Weights of a small mixture-of-experts language model, trained from scratch on English Wikipedia: 64 experts in each of 19 layers, 8303 steps.
Below are experts of layer 15 (counted from 0) of a mixture-of-experts language model. Rows are named router (the router's row for the expert), gate (a neuron's input weights, with its number), up (a neuron's input weights, with its number), down (a neuron's output weights, with its number) and show model dimensions 0-223. Each number is 200 + 40 x the weight over its row's rms, rounded and kept within 0 to 999.
After each expert's rows: a language model's description of what the expert responds to. This comes from a sample of Wikipedia text that the model never trained on.

# expert 52
router,258,154,281,165,165,142,135,202,238,225,165,210,169,197,189,186,240,100,162,189,200,130,231,280,223,172,200,199,231,129,184,239,263,70,166,250,261,129,141,190,194,174,187,197,226,152,152,194,194,148,216,153,241,210,102,194,107,272,201,233,196,238,205,146,202,152,270,244,248,176,211,234,253,223,156,255,260,210,218,257,168,253,221,145,158,242,216,229,162,209,182,169,240,232,237,176,191,223,186,128,197,192,193,226,177,206,179,224,169,216,214,244,181,208,229,246,170,268,247,183,220,166,148,279,162,245,169,147,188,241,175,201,199,262,201,233,183,211,202,184,196,164,134,196,184,238,173,236,208,155,215,189,173,217,184,227,219,194,283,232,181,156,173,200,159,124,218,185,228,188,241,212,158,233,255,238,200,177,218,207,125,247,217,168,228,148,184,184,212,211,223,251,202,200,114,181,129,307,254,184,246,208,234,196,157,201,157,271,233,237,204,172,154,153,203,176,198,178,225,255,258,236,220,143
gate1,184,119,171,235,161,151,154,250,231,190,137,175,170,230,195,280,270,145,223,203,109,169,228,272,224,90,249,149,194,199,195,263,177,182,218,233,231,237,179,218,214,190,232,183,227,213,221,141,181,194,216,233,222,189,236,238,125,246,163,222,254,236,194,162,211,137,210,221,276,213,242,233,187,190,160,157,211,187,189,265,228,223,130,158,178,183,215,261,101,204,173,196,188,218,161,160,205,222,198,176,258,190,232,158,270,226,196,179,197,215,222,272,80,263,219,206,245,216,160,179,305,213,213,200,233,193,191,126,249,262,223,190,166,205,176,242,207,192,165,281,238,139,194,98,194,124,170,245,148,150,260,174,209,158,103,236,225,198,194,213,245,250,169,193,165,196,223,245,145,221,263,234,196,194,177,193,224,186,158,180,207,195,143,233,189,208,189,192,178,217,184,216,239,165,198,248,209,175,239,229,216,159,151,256,175,245,240,241,159,226,234,258,268,168,148,184,195,223,254,143,202,253,227,195
up1,132,150,135,265,117,163,151,254,219,206,145,158,193,225,236,286,227,142,218,224,126,158,211,215,197,167,219,183,182,182,207,227,145,212,203,203,223,259,156,218,218,208,193,135,210,205,225,148,186,197,157,252,220,205,211,211,111,246,155,249,234,207,207,137,185,207,229,245,242,195,204,243,177,205,158,156,204,159,213,244,254,203,124,143,141,185,214,252,134,240,201,233,236,210,153,178,206,213,212,164,250,172,250,153,213,237,218,168,199,228,203,293,74,250,217,202,189,276,135,163,236,186,208,162,256,148,209,130,244,233,188,191,187,203,139,200,185,167,165,255,257,114,220,96,203,122,193,251,172,144,212,179,209,124,148,254,231,204,172,211,274,245,188,172,167,164,220,194,199,160,244,185,208,178,141,250,191,210,192,136,208,198,110,220,188,243,217,172,165,265,169,239,269,173,228,217,239,189,228,203,203,169,153,246,184,212,218,231,173,230,222,204,254,160,120,201,206,229,226,150,196,275,213,186
down1,229,213,201,237,185,176,235,172,210,202,234,198,226,237,152,243,225,239,205,224,241,94,235,172,206,211,170,134,189,202,258,215,198,154,209,164,237,207,163,209,258,250,208,177,221,190,270,163,209,209,272,316,170,193,181,232,182,238,226,158,134,158,217,144,231,268,247,191,182,199,198,205,153,233,219,212,166,161,272,89,133,160,148,202,214,170,236,181,220,200,157,161,233,181,100,207,210,178,226,164,227,252,157,185,219,202,225,155,211,208,194,212,210,146,180,133,232,281,163,209,230,213,259,172,279,185,216,179,205,232,260,261,207,258,136,167,235,158,152,218,183,182,225,256,165,197,203,146,272,174,156,147,213,209,199,177,148,179,220,177,196,172,178,205,196,274,229,160,209,168,195,205,256,161,209,232,152,220,207,151,149,143,242,151,235,237,264,206,171,254,167,173,184,68,130,212,187,166,213,220,159,199,148,213,166,106,204,265,169,203,106,201,163,204,94,209,208,199,234,235,144,210,231,245
It responds to: First names or their first piece in player, candidate and credit lists, e.g. Michael, Jess-ica, Nat-alie, J.R.

# expert 6
router,218,131,294,155,184,196,200,210,329,250,207,258,129,208,191,155,188,139,183,202,134,168,216,226,237,176,242,165,199,155,193,210,219,92,176,246,199,147,145,170,240,203,186,214,246,156,185,194,173,96,227,199,244,157,195,216,137,192,211,152,198,227,173,169,183,146,304,203,281,220,204,198,259,229,132,280,285,219,231,255,231,240,250,195,165,238,266,150,191,177,175,212,263,216,204,177,178,158,167,187,200,203,209,292,143,178,173,189,143,233,211,245,226,210,170,230,199,255,229,159,214,151,158,299,161,251,162,118,141,221,231,241,109,231,203,276,172,253,209,221,160,233,107,178,215,224,218,178,192,229,190,178,174,170,234,232,178,226,280,202,146,189,238,205,150,152,162,155,219,197,178,241,202,226,245,192,172,162,230,207,196,159,224,204,202,169,138,209,191,176,271,218,202,189,187,177,150,276,236,152,227,246,229,144,191,213,206,211,217,168,206,207,178,139,221,184,226,217,190,216,218,180,219,215
gate1,236,133,237,204,213,181,245,276,220,245,249,246,173,151,252,164,217,175,181,212,225,168,154,246,262,156,198,205,228,176,143,283,185,245,212,192,196,172,77,161,167,144,196,227,186,223,247,203,146,207,215,217,192,254,222,242,176,179,248,154,240,276,214,213,175,157,207,210,223,202,171,232,208,230,234,193,247,188,264,173,199,184,209,118,183,253,196,218,180,286,168,232,241,229,163,144,258,144,215,252,171,171,207,208,204,264,134,200,278,206,203,210,249,213,158,227,190,161,213,217,236,247,220,206,166,294,223,168,241,191,232,237,140,137,198,216,141,255,159,226,216,173,173,321,220,231,196,220,214,236,239,204,210,159,174,194,154,178,247,112,236,214,329,169,233,198,234,190,199,163,230,251,212,217,245,195,162,253,174,181,201,187,159,219,259,180,156,251,217,163,292,205,243,225,214,214,151,239,135,64,153,193,214,223,160,165,189,230,202,174,210,201,180,182,157,270,203,178,197,124,184,216,222,198
up1,156,218,215,275,208,239,150,225,182,269,181,181,229,210,129,223,163,208,180,250,206,267,154,201,199,206,188,136,258,128,236,122,253,144,279,223,229,250,283,221,218,205,239,220,180,221,167,196,154,182,249,167,204,184,269,250,248,204,137,132,187,211,162,145,204,189,243,169,157,269,212,160,231,182,186,172,197,267,208,209,102,241,191,246,237,229,280,122,207,216,216,134,183,211,168,144,134,101,162,138,182,200,158,229,227,119,222,187,220,165,233,128,209,226,177,215,202,199,175,183,174,180,233,213,311,212,238,124,231,196,144,224,171,174,147,173,202,220,216,193,199,242,219,155,190,180,132,97,225,180,168,139,159,253,230,227,152,176,184,254,184,208,201,178,234,199,189,204,253,228,169,173,140,175,185,208,207,172,277,207,171,169,208,140,222,227,259,180,278,225,232,182,135,194,177,242,293,215,209,211,207,160,225,127,234,192,188,167,184,246,184,187,163,151,183,190,235,246,245,223,232,167,219,186
down1,236,194,138,152,266,262,173,207,233,194,158,184,266,249,155,180,125,187,240,231,193,218,171,181,270,117,189,185,223,155,227,149,224,173,222,200,237,230,219,214,238,186,246,179,152,209,176,209,218,233,243,158,147,218,227,228,182,160,238,216,231,196,276,228,184,170,201,149,204,213,234,235,232,163,262,225,194,169,196,210,140,170,132,206,286,227,242,169,99,247,186,213,186,291,251,130,242,167,169,171,204,220,108,181,172,217,224,213,192,180,245,217,247,167,242,223,205,202,196,229,165,172,150,225,206,207,141,195,212,244,154,233,134,177,227,176,246,222,192,236,168,237,182,150,168,172,234,158,224,272,225,206,128,187,183,203,254,133,185,240,207,172,196,239,200,216,219,117,181,195,233,177,190,336,233,206,252,153,187,208,173,248,206,205,211,155,199,153,263,196,193,244,163,292,228,278,177,109,181,233,193,268,251,201,297,267,214,107,184,235,194,206,131,190,231,218,168,141,155,217,204,256,210,226
It responds to: Single capital letters or short capitalized fragments opening foreign place and personal names, such as U in Ufa, D in Djenepo, Kh.

# expert 46
router,232,128,232,186,213,206,180,216,275,154,165,237,156,184,171,185,182,180,225,179,126,153,258,254,192,152,200,215,215,134,154,231,247,96,181,258,196,157,139,149,176,225,161,203,219,148,155,217,223,173,189,206,223,180,150,199,166,224,181,167,209,217,225,197,178,142,291,200,318,230,134,237,320,231,167,201,267,180,254,197,238,246,238,215,175,223,257,197,224,212,126,204,206,246,191,158,217,192,223,138,203,201,148,229,125,190,183,242,223,205,201,235,192,215,159,275,182,244,180,182,212,126,127,304,171,211,175,97,218,259,173,223,129,268,153,226,141,243,179,245,147,176,126,190,220,226,223,157,145,228,203,161,197,158,220,210,239,244,257,182,141,167,269,213,178,165,152,202,221,178,225,226,143,206,236,198,219,213,198,226,134,178,195,177,189,128,173,155,150,155,254,239,195,254,182,190,142,276,214,202,227,268,197,185,197,216,176,189,230,192,194,170,136,145,230,200,208,206,209,251,189,186,177,178
gate1,260,125,258,177,156,211,151,179,182,173,159,209,284,263,150,250,251,215,185,169,109,187,209,195,153,224,284,254,256,225,275,139,122,212,152,196,159,192,140,227,189,192,157,151,217,199,247,243,246,222,157,172,305,185,209,187,208,196,172,136,191,162,193,162,266,207,225,175,186,218,185,225,255,165,201,187,213,174,193,176,168,238,200,233,220,109,190,126,123,225,296,232,188,223,230,198,193,244,154,185,192,172,153,210,166,257,176,180,182,186,234,217,134,195,231,214,286,204,184,212,133,232,137,190,188,151,166,186,214,241,163,172,117,233,203,262,295,142,172,201,223,187,205,237,248,217,161,223,168,102,206,180,211,277,241,183,226,127,182,208,179,199,272,186,224,209,229,180,189,194,177,242,140,213,196,196,199,218,126,201,226,238,262,256,201,157,202,124,186,223,182,168,184,229,195,185,167,191,179,213,232,278,216,151,138,143,221,196,219,196,242,171,175,181,173,132,182,163,179,174,230,194,288,146
up1,279,121,307,172,140,205,198,132,208,181,177,204,262,254,142,240,249,203,168,180,159,189,178,219,199,207,267,191,182,212,265,195,199,223,192,209,194,167,136,218,234,189,137,183,222,193,257,269,237,200,201,210,207,149,193,205,225,233,233,97,233,147,157,195,258,177,225,173,212,191,185,187,208,242,183,128,210,142,242,154,179,230,225,188,259,143,178,111,126,241,267,195,233,235,211,177,231,198,173,155,274,190,173,202,186,214,187,127,236,186,219,241,194,187,214,226,260,188,147,219,144,215,108,216,189,164,147,193,181,240,109,99,151,192,228,206,255,132,195,233,217,175,191,272,256,302,188,218,205,164,215,179,259,206,222,197,233,104,181,235,188,201,265,161,194,217,202,183,176,238,201,228,127,186,215,249,114,192,123,267,223,182,216,220,234,137,209,162,217,212,182,209,181,220,233,181,161,204,193,168,237,220,229,175,168,188,226,183,166,204,177,192,210,98,187,166,197,106,185,207,252,183,241,139
down1,200,255,148,226,266,155,234,184,212,174,176,213,230,155,212,176,159,259,168,209,255,181,235,174,201,212,214,231,213,190,171,220,208,162,337,194,203,206,259,234,175,240,161,161,192,148,226,186,280,232,208,233,224,219,174,106,161,238,194,222,191,241,273,278,148,156,202,174,221,310,144,270,190,197,231,164,169,237,239,250,255,198,227,247,170,229,152,140,213,245,224,154,209,179,239,190,261,199,195,264,201,199,179,201,203,212,249,145,230,197,229,99,216,209,171,137,211,263,126,244,172,170,221,300,154,192,239,162,218,199,250,233,201,232,158,135,174,241,276,174,187,227,223,185,223,241,182,220,178,204,170,199,163,277,241,249,235,174,168,182,204,239,196,237,242,202,211,243,189,241,174,269,134,156,159,193,224,186,159,146,305,230,194,241,161,244,177,221,226,233,271,159,168,222,199,205,204,299,301,220,182,180,180,235,203,188,200,176,169,196,233,237,257,163,216,283,205,193,167,156,163,220,182,182
It responds to: Pieces of place, school and sports team names after a city name, e.g. Houston Rockets, Chicago White Sox, West, Park.

# expert 55
router,255,171,269,171,112,179,167,221,266,209,186,257,201,171,169,166,271,100,227,184,181,194,244,245,232,150,233,168,192,187,145,214,239,126,144,260,188,154,184,203,229,208,258,206,218,170,161,197,199,182,195,167,263,179,200,213,191,221,203,212,208,253,201,174,256,180,240,305,224,159,182,200,215,255,201,215,249,162,243,269,213,266,247,235,174,248,256,203,167,185,157,156,238,213,165,148,190,191,188,159,195,180,178,270,146,251,194,233,160,271,225,217,178,251,261,169,186,228,265,219,263,188,135,342,186,228,163,220,130,287,205,200,168,206,175,195,229,207,98,214,193,162,140,166,167,229,214,208,128,238,228,184,175,253,226,206,184,254,295,194,176,193,207,219,177,119,222,185,184,176,225,257,163,218,204,174,228,235,246,250,210,219,275,149,149,180,240,185,176,154,232,241,233,229,153,189,157,245,257,199,175,279,169,171,181,245,157,171,271,230,245,194,237,161,232,232,177,208,219,224,196,164,173,207
gate1,149,214,252,228,225,176,179,227,238,184,188,200,262,236,216,226,237,231,202,205,190,224,220,202,188,204,245,238,204,255,183,194,246,198,176,189,156,216,180,212,203,210,210,260,130,161,209,165,201,201,176,151,239,52,218,182,196,251,170,189,249,211,200,215,292,247,199,222,231,233,155,288,173,254,316,139,178,122,193,190,133,257,110,213,193,214,180,215,201,259,198,230,237,198,181,177,124,217,211,228,208,180,225,155,188,243,239,169,221,191,235,245,212,242,184,148,211,189,297,109,198,223,138,207,233,209,202,241,236,275,239,251,195,173,252,153,133,180,170,234,213,232,234,269,234,205,209,223,159,168,219,269,148,219,259,221,132,274,130,211,191,179,230,223,221,253,180,218,159,116,198,226,192,197,196,156,207,137,199,206,145,276,151,246,192,169,234,229,148,82,188,217,199,257,216,219,228,188,203,232,142,163,153,279,211,208,167,195,251,196,188,192,246,261,226,235,200,254,232,214,137,186,157,207
up1,199,209,259,257,207,164,202,253,252,178,260,230,285,227,205,248,236,236,137,233,176,224,211,180,241,136,160,222,150,166,189,148,297,192,183,209,196,183,197,232,131,171,149,191,201,142,201,189,224,268,275,183,239,154,203,142,200,211,151,204,244,258,224,185,192,180,239,178,235,229,193,175,265,257,246,142,230,195,231,176,122,197,181,201,218,177,219,253,156,195,224,226,226,172,246,272,248,284,205,179,245,140,200,155,201,206,269,168,216,175,194,260,257,259,228,166,193,216,237,193,270,202,160,255,219,106,202,223,162,184,192,125,207,265,218,322,218,173,238,197,263,161,239,211,219,177,224,131,174,139,312,243,189,217,204,275,215,263,148,270,248,223,225,192,182,233,178,205,163,184,171,183,194,141,172,212,267,201,212,210,197,233,221,254,195,212,176,219,190,135,194,207,200,202,247,328,206,228,181,250,196,233,241,263,181,232,210,150,255,242,233,203,241,186,206,228,222,216,191,174,172,222,203,132
down1,168,178,180,249,242,265,217,217,232,190,181,180,202,209,179,142,163,184,169,162,184,208,173,257,124,280,240,187,191,192,211,185,235,232,242,252,213,227,200,168,174,176,231,233,157,212,199,90,202,178,226,204,247,238,260,195,216,267,236,237,138,220,205,160,199,228,201,270,205,183,266,76,219,185,163,212,291,174,211,249,207,110,194,187,235,223,271,156,166,178,217,172,227,191,230,149,133,148,231,178,207,220,165,211,265,190,155,273,191,227,233,189,176,179,199,272,172,180,223,161,178,213,166,282,165,179,180,256,171,129,180,224,184,228,233,252,142,262,224,210,95,194,145,170,178,209,183,120,183,224,214,191,133,220,254,246,235,266,241,260,177,233,241,169,214,185,191,175,195,243,207,117,206,200,175,229,203,239,165,217,215,169,178,134,226,201,264,238,201,238,217,169,259,303,244,211,165,144,226,244,156,206,216,260,183,178,271,177,116,197,132,208,231,181,178,221,180,233,206,134,130,196,200,146
It responds to: First pieces of words split into subwords, often table labels or Latin-root terms, e.g. Dec(rease), Ref(eree), acc(elerated), P(urpose).

# expert 24
router,201,157,178,174,131,119,236,247,209,185,202,241,170,207,174,182,233,125,154,237,137,138,262,264,180,128,246,171,229,170,169,192,261,132,201,250,254,156,157,152,203,239,184,245,212,166,119,268,166,176,247,191,263,163,160,189,120,203,210,175,194,215,193,117,233,128,295,214,273,148,162,202,275,204,145,246,247,152,200,252,237,226,204,196,148,258,213,198,208,154,188,219,226,258,196,204,186,176,213,127,191,222,166,224,196,199,209,222,141,216,256,207,149,182,239,236,158,225,216,180,211,190,140,313,237,250,152,154,126,199,240,181,135,243,214,188,213,201,119,195,154,169,151,183,155,193,225,234,157,196,274,220,181,177,216,219,171,271,223,210,181,154,189,235,142,170,207,181,233,148,294,232,203,288,281,172,208,143,172,215,193,254,174,188,214,164,187,151,212,201,188,223,213,184,177,177,166,240,232,209,272,238,208,277,206,244,211,214,223,191,202,178,158,188,253,207,190,232,186,259,242,184,199,191
gate0,213,226,164,130,190,116,173,166,195,212,278,214,236,117,177,179,254,197,175,173,155,212,167,206,218,169,202,218,239,197,227,191,296,181,223,257,196,174,165,161,225,148,207,279,208,205,122,176,254,143,271,246,195,216,194,247,157,203,202,326,130,132,225,193,143,234,204,219,207,174,230,183,171,211,153,235,211,205,237,139,209,178,210,100,127,220,194,196,242,197,216,185,219,214,261,140,266,206,140,190,244,213,172,183,234,242,216,134,172,218,222,193,200,263,163,147,209,161,197,267,210,234,173,272,246,233,191,238,195,248,191,219,201,243,214,163,183,230,231,155,229,205,203,181,206,218,117,214,186,256,278,124,213,228,166,225,165,186,276,178,184,210,230,139,189,233,141,92,250,153,194,200,225,226,171,173,254,208,171,215,235,200,159,203,261,209,176,230,215,216,153,136,172,192,202,179,199,142,203,132,232,299,182,223,220,206,203,243,209,223,220,235,179,271,262,193,251,226,223,276,179,135,140,139
up0,210,199,231,202,256,252,165,215,199,203,105,201,169,238,182,211,172,190,275,239,222,227,229,228,247,159,182,228,250,238,152,253,172,212,147,177,138,242,219,213,220,249,197,160,245,202,246,233,221,215,165,188,160,195,230,262,242,259,201,118,221,207,168,172,228,214,191,212,207,184,209,174,200,192,228,127,217,150,129,235,236,229,179,263,197,90,186,180,184,188,204,208,177,175,162,216,210,291,297,216,159,190,135,209,137,163,171,274,210,172,212,275,173,152,269,199,168,238,249,180,264,201,261,199,171,190,235,185,186,205,209,149,208,135,175,220,156,193,197,201,182,210,179,185,143,160,264,213,186,162,96,225,184,198,192,167,147,201,193,217,192,189,220,197,164,174,195,337,147,241,241,258,203,185,157,225,220,216,218,236,189,209,259,219,163,232,154,139,243,160,243,264,179,221,159,160,222,304,205,256,155,165,231,251,210,156,212,160,181,195,79,158,233,152,202,164,206,151,179,107,202,255,240,246
down0,218,132,259,201,289,225,256,223,180,255,186,206,249,203,183,208,155,221,242,234,196,152,188,237,248,226,141,270,168,172,235,224,162,160,154,166,199,194,255,219,185,181,161,211,228,199,145,134,160,257,209,238,235,149,197,237,113,230,245,152,227,194,284,222,217,216,184,152,186,224,192,205,192,177,192,212,278,229,226,195,254,134,168,195,159,231,215,172,185,103,215,223,245,314,243,305,233,138,213,308,237,182,119,178,195,191,216,180,177,255,228,216,198,213,195,187,210,260,231,232,171,242,195,197,259,161,138,138,191,187,101,138,176,244,244,229,139,207,205,179,277,282,150,168,274,212,186,194,252,243,236,177,217,225,249,134,233,200,186,219,224,202,202,165,154,216,212,171,230,219,269,229,192,215,213,176,183,253,217,218,151,211,211,201,185,181,183,239,199,316,171,209,225,226,220,200,154,217,217,180,209,214,208,301,136,160,131,206,195,243,132,167,178,164,202,261,215,173,169,206,199,178,201,211
It responds to: Mid-word pieces inside song, album and name titles, often after a quote or The, such as Feels, Comes, Boozin', Clash.

# expert 61
router,204,147,256,145,191,194,168,240,277,191,176,218,162,174,173,162,250,130,184,239,161,185,219,278,245,131,185,133,206,143,182,189,229,109,173,244,211,129,210,166,153,208,226,204,261,133,112,243,186,147,225,150,284,190,178,215,129,244,207,205,232,221,229,138,194,166,293,240,259,140,195,199,230,195,178,256,253,188,293,208,225,234,213,178,171,206,229,222,127,196,177,193,245,229,227,157,200,209,176,173,173,172,198,255,161,233,163,241,185,247,232,257,224,190,193,215,139,272,220,179,223,150,172,276,170,218,199,138,246,181,196,194,182,255,170,260,135,283,178,160,152,135,136,209,190,244,252,188,183,186,216,139,145,176,238,160,173,214,227,213,208,189,203,219,167,137,186,201,201,247,227,228,178,238,212,186,214,146,229,220,181,241,267,198,202,152,165,164,173,234,249,199,204,236,145,215,134,257,294,239,261,283,208,234,214,225,175,249,220,234,209,160,202,131,236,156,225,259,204,240,233,163,217,179
gate3,236,194,172,164,219,208,194,320,300,223,159,207,256,193,217,224,201,190,215,231,240,165,187,204,260,227,232,211,227,248,199,170,242,194,196,199,157,229,259,198,221,207,190,164,181,189,187,214,237,168,215,216,196,239,166,208,154,262,212,200,148,206,256,179,204,152,213,188,246,254,164,222,201,124,178,140,215,219,207,189,171,209,179,205,244,120,188,225,196,249,180,202,242,180,181,219,163,259,207,145,159,242,192,195,227,170,177,215,220,232,212,143,223,137,204,197,207,171,175,192,169,215,208,231,218,216,176,213,252,203,231,248,221,276,199,197,180,219,242,108,73,176,163,179,205,251,162,161,252,249,107,239,204,210,237,175,176,171,237,188,180,221,211,191,240,200,263,142,156,215,144,240,276,168,205,264,145,190,337,145,146,234,272,241,183,150,218,262,242,186,169,224,228,216,249,246,127,254,193,155,301,296,188,186,252,245,248,171,208,265,195,112,226,167,249,200,237,232,140,230,208,133,256,175
up3,203,171,154,239,184,171,199,164,188,167,235,286,150,219,194,237,165,217,193,134,233,229,207,203,201,240,143,182,188,282,204,222,142,232,217,189,165,179,132,189,189,129,145,250,188,169,229,247,117,212,123,140,113,152,187,185,238,225,200,205,212,166,105,260,186,219,204,221,180,218,231,244,173,234,130,229,186,171,237,178,268,172,173,243,175,260,230,206,205,211,190,240,133,205,176,217,343,221,215,241,225,184,221,203,202,164,290,228,265,185,168,210,216,213,237,255,248,170,249,199,280,140,239,208,206,224,178,209,186,225,188,171,196,114,206,213,180,258,199,248,276,185,208,229,179,189,133,267,216,130,297,222,201,225,169,203,209,267,209,177,189,162,218,203,165,178,235,176,140,154,200,166,112,189,158,216,203,188,136,260,239,192,153,207,226,227,209,169,200,180,148,228,238,178,178,210,256,196,258,236,123,142,188,234,219,105,223,184,234,154,221,230,222,199,104,176,214,151,213,183,221,217,127,172
down3,222,229,155,215,293,245,218,177,234,201,229,201,218,145,225,257,147,111,223,107,236,210,105,191,278,265,230,206,190,196,166,157,188,152,190,225,226,192,195,208,188,212,109,277,118,162,158,174,257,270,235,199,204,157,128,234,235,204,221,183,125,211,211,208,139,202,162,247,248,89,192,232,199,207,269,205,232,197,152,202,260,261,240,246,221,232,169,209,207,139,170,156,201,182,233,168,246,218,220,221,232,229,244,257,202,217,219,191,216,222,187,131,213,199,162,114,210,181,230,192,295,236,190,305,230,188,189,252,190,196,140,134,210,208,183,101,186,184,170,211,183,245,183,172,134,219,219,190,141,160,198,274,153,234,174,233,167,167,239,184,182,154,213,146,194,208,242,163,251,106,217,230,225,220,277,166,200,287,284,247,186,165,214,175,228,216,239,227,226,194,203,186,204,209,217,211,236,203,224,157,194,198,220,233,261,238,177,186,160,223,151,241,181,178,210,240,196,121,202,212,182,195,184,220
It responds to: Capital initials and first pieces of personal names, especially Spanish surnames in sports lists, e.g. V(entura), V(idal), Bob, Singh.

# expert 11
router,263,82,213,148,226,132,166,185,298,187,198,245,158,191,155,196,197,191,207,257,169,120,274,262,215,148,207,162,219,162,211,225,222,144,166,240,190,175,162,124,226,198,162,172,206,139,101,238,181,174,242,171,258,174,180,199,189,258,194,202,178,207,204,165,220,183,289,218,285,204,192,218,232,192,173,256,235,190,210,186,199,236,184,220,140,294,256,203,188,197,155,144,246,275,193,164,205,183,192,168,214,185,164,258,160,205,177,235,221,214,222,210,164,212,235,251,211,242,189,157,201,140,150,272,167,268,158,132,216,232,192,223,149,207,169,193,166,267,170,200,160,183,116,213,193,227,251,238,162,198,189,126,150,202,253,176,159,213,226,227,192,142,232,215,142,110,192,201,176,209,221,212,178,262,254,180,209,190,186,193,158,168,222,204,169,108,180,213,222,163,278,241,218,276,179,180,129,224,274,206,249,255,173,166,184,189,212,241,226,240,226,104,170,138,245,170,222,247,200,227,240,207,168,202
gate1,282,178,221,158,205,130,255,116,257,185,158,151,182,236,225,203,189,187,176,238,259,129,224,207,124,249,165,198,209,203,217,173,158,171,204,265,203,169,235,232,249,166,164,185,143,117,200,166,261,216,186,198,226,165,243,151,219,274,209,160,221,187,209,151,167,148,147,190,172,242,219,226,232,166,166,149,228,198,140,216,159,197,150,193,196,245,297,114,205,204,255,177,218,156,223,144,196,233,111,174,183,176,225,304,218,120,249,206,209,207,188,133,209,181,171,227,177,200,231,244,208,143,226,232,115,281,140,171,205,233,157,192,164,256,151,207,211,250,202,230,201,159,194,174,204,242,159,158,186,255,158,179,272,211,192,190,177,234,167,276,139,183,219,210,208,191,218,214,141,256,188,210,193,276,228,125,188,174,199,223,97,255,203,217,207,120,216,118,113,181,178,224,124,218,198,206,174,237,226,171,196,214,175,159,208,245,237,184,197,146,232,205,221,215,236,169,250,180,146,183,214,253,195,247
up1,281,178,167,194,264,190,236,144,243,180,228,208,166,213,248,266,184,216,191,278,264,111,250,230,123,259,169,154,211,257,208,211,173,222,153,291,209,196,181,199,247,180,177,161,145,105,150,224,254,205,212,195,230,141,217,195,249,245,215,186,191,188,210,156,137,162,132,183,188,182,222,250,198,169,189,169,164,183,153,190,161,191,185,187,173,188,285,200,203,280,242,149,235,185,212,190,174,259,141,200,169,137,233,229,207,135,218,199,195,201,143,132,169,169,213,256,194,160,193,211,197,191,249,188,135,254,110,184,216,216,173,191,186,235,121,163,238,225,191,142,190,150,209,217,217,201,175,191,184,239,133,179,277,190,249,222,178,241,170,236,188,198,207,181,176,186,155,245,191,205,197,245,183,241,218,195,120,150,169,182,100,195,173,188,179,96,264,172,148,198,195,296,165,217,194,191,119,210,230,224,190,178,186,156,226,268,231,253,208,163,263,147,258,226,229,175,246,227,133,209,178,282,160,235
down1,115,211,219,194,226,242,144,128,197,192,176,169,174,185,284,187,252,174,237,210,168,206,190,242,216,137,197,151,181,217,237,182,98,208,303,193,197,197,187,202,112,149,193,238,247,246,218,216,253,264,220,147,189,238,177,185,151,208,264,155,108,211,157,170,232,221,221,312,263,177,205,285,173,174,218,198,200,238,237,225,186,238,191,205,222,209,170,155,218,214,222,210,142,187,181,246,139,190,214,229,175,227,166,199,227,211,236,235,156,302,225,168,226,226,176,167,185,207,206,220,169,176,237,168,144,156,168,175,198,257,186,207,225,207,244,173,167,231,180,229,203,226,220,167,116,156,252,186,247,161,199,173,204,201,133,190,192,244,83,206,206,211,158,153,199,196,192,191,245,236,142,118,206,223,219,173,231,241,162,170,163,330,187,194,184,304,211,238,140,175,100,218,254,253,186,212,203,233,255,243,193,208,200,204,205,163,183,168,236,188,224,189,159,212,184,242,153,170,192,124,141,132,251,231
It responds to: Head nouns and final pieces of institution and place names, such as Princeton University, Kansas City, Primary School, Sheffield.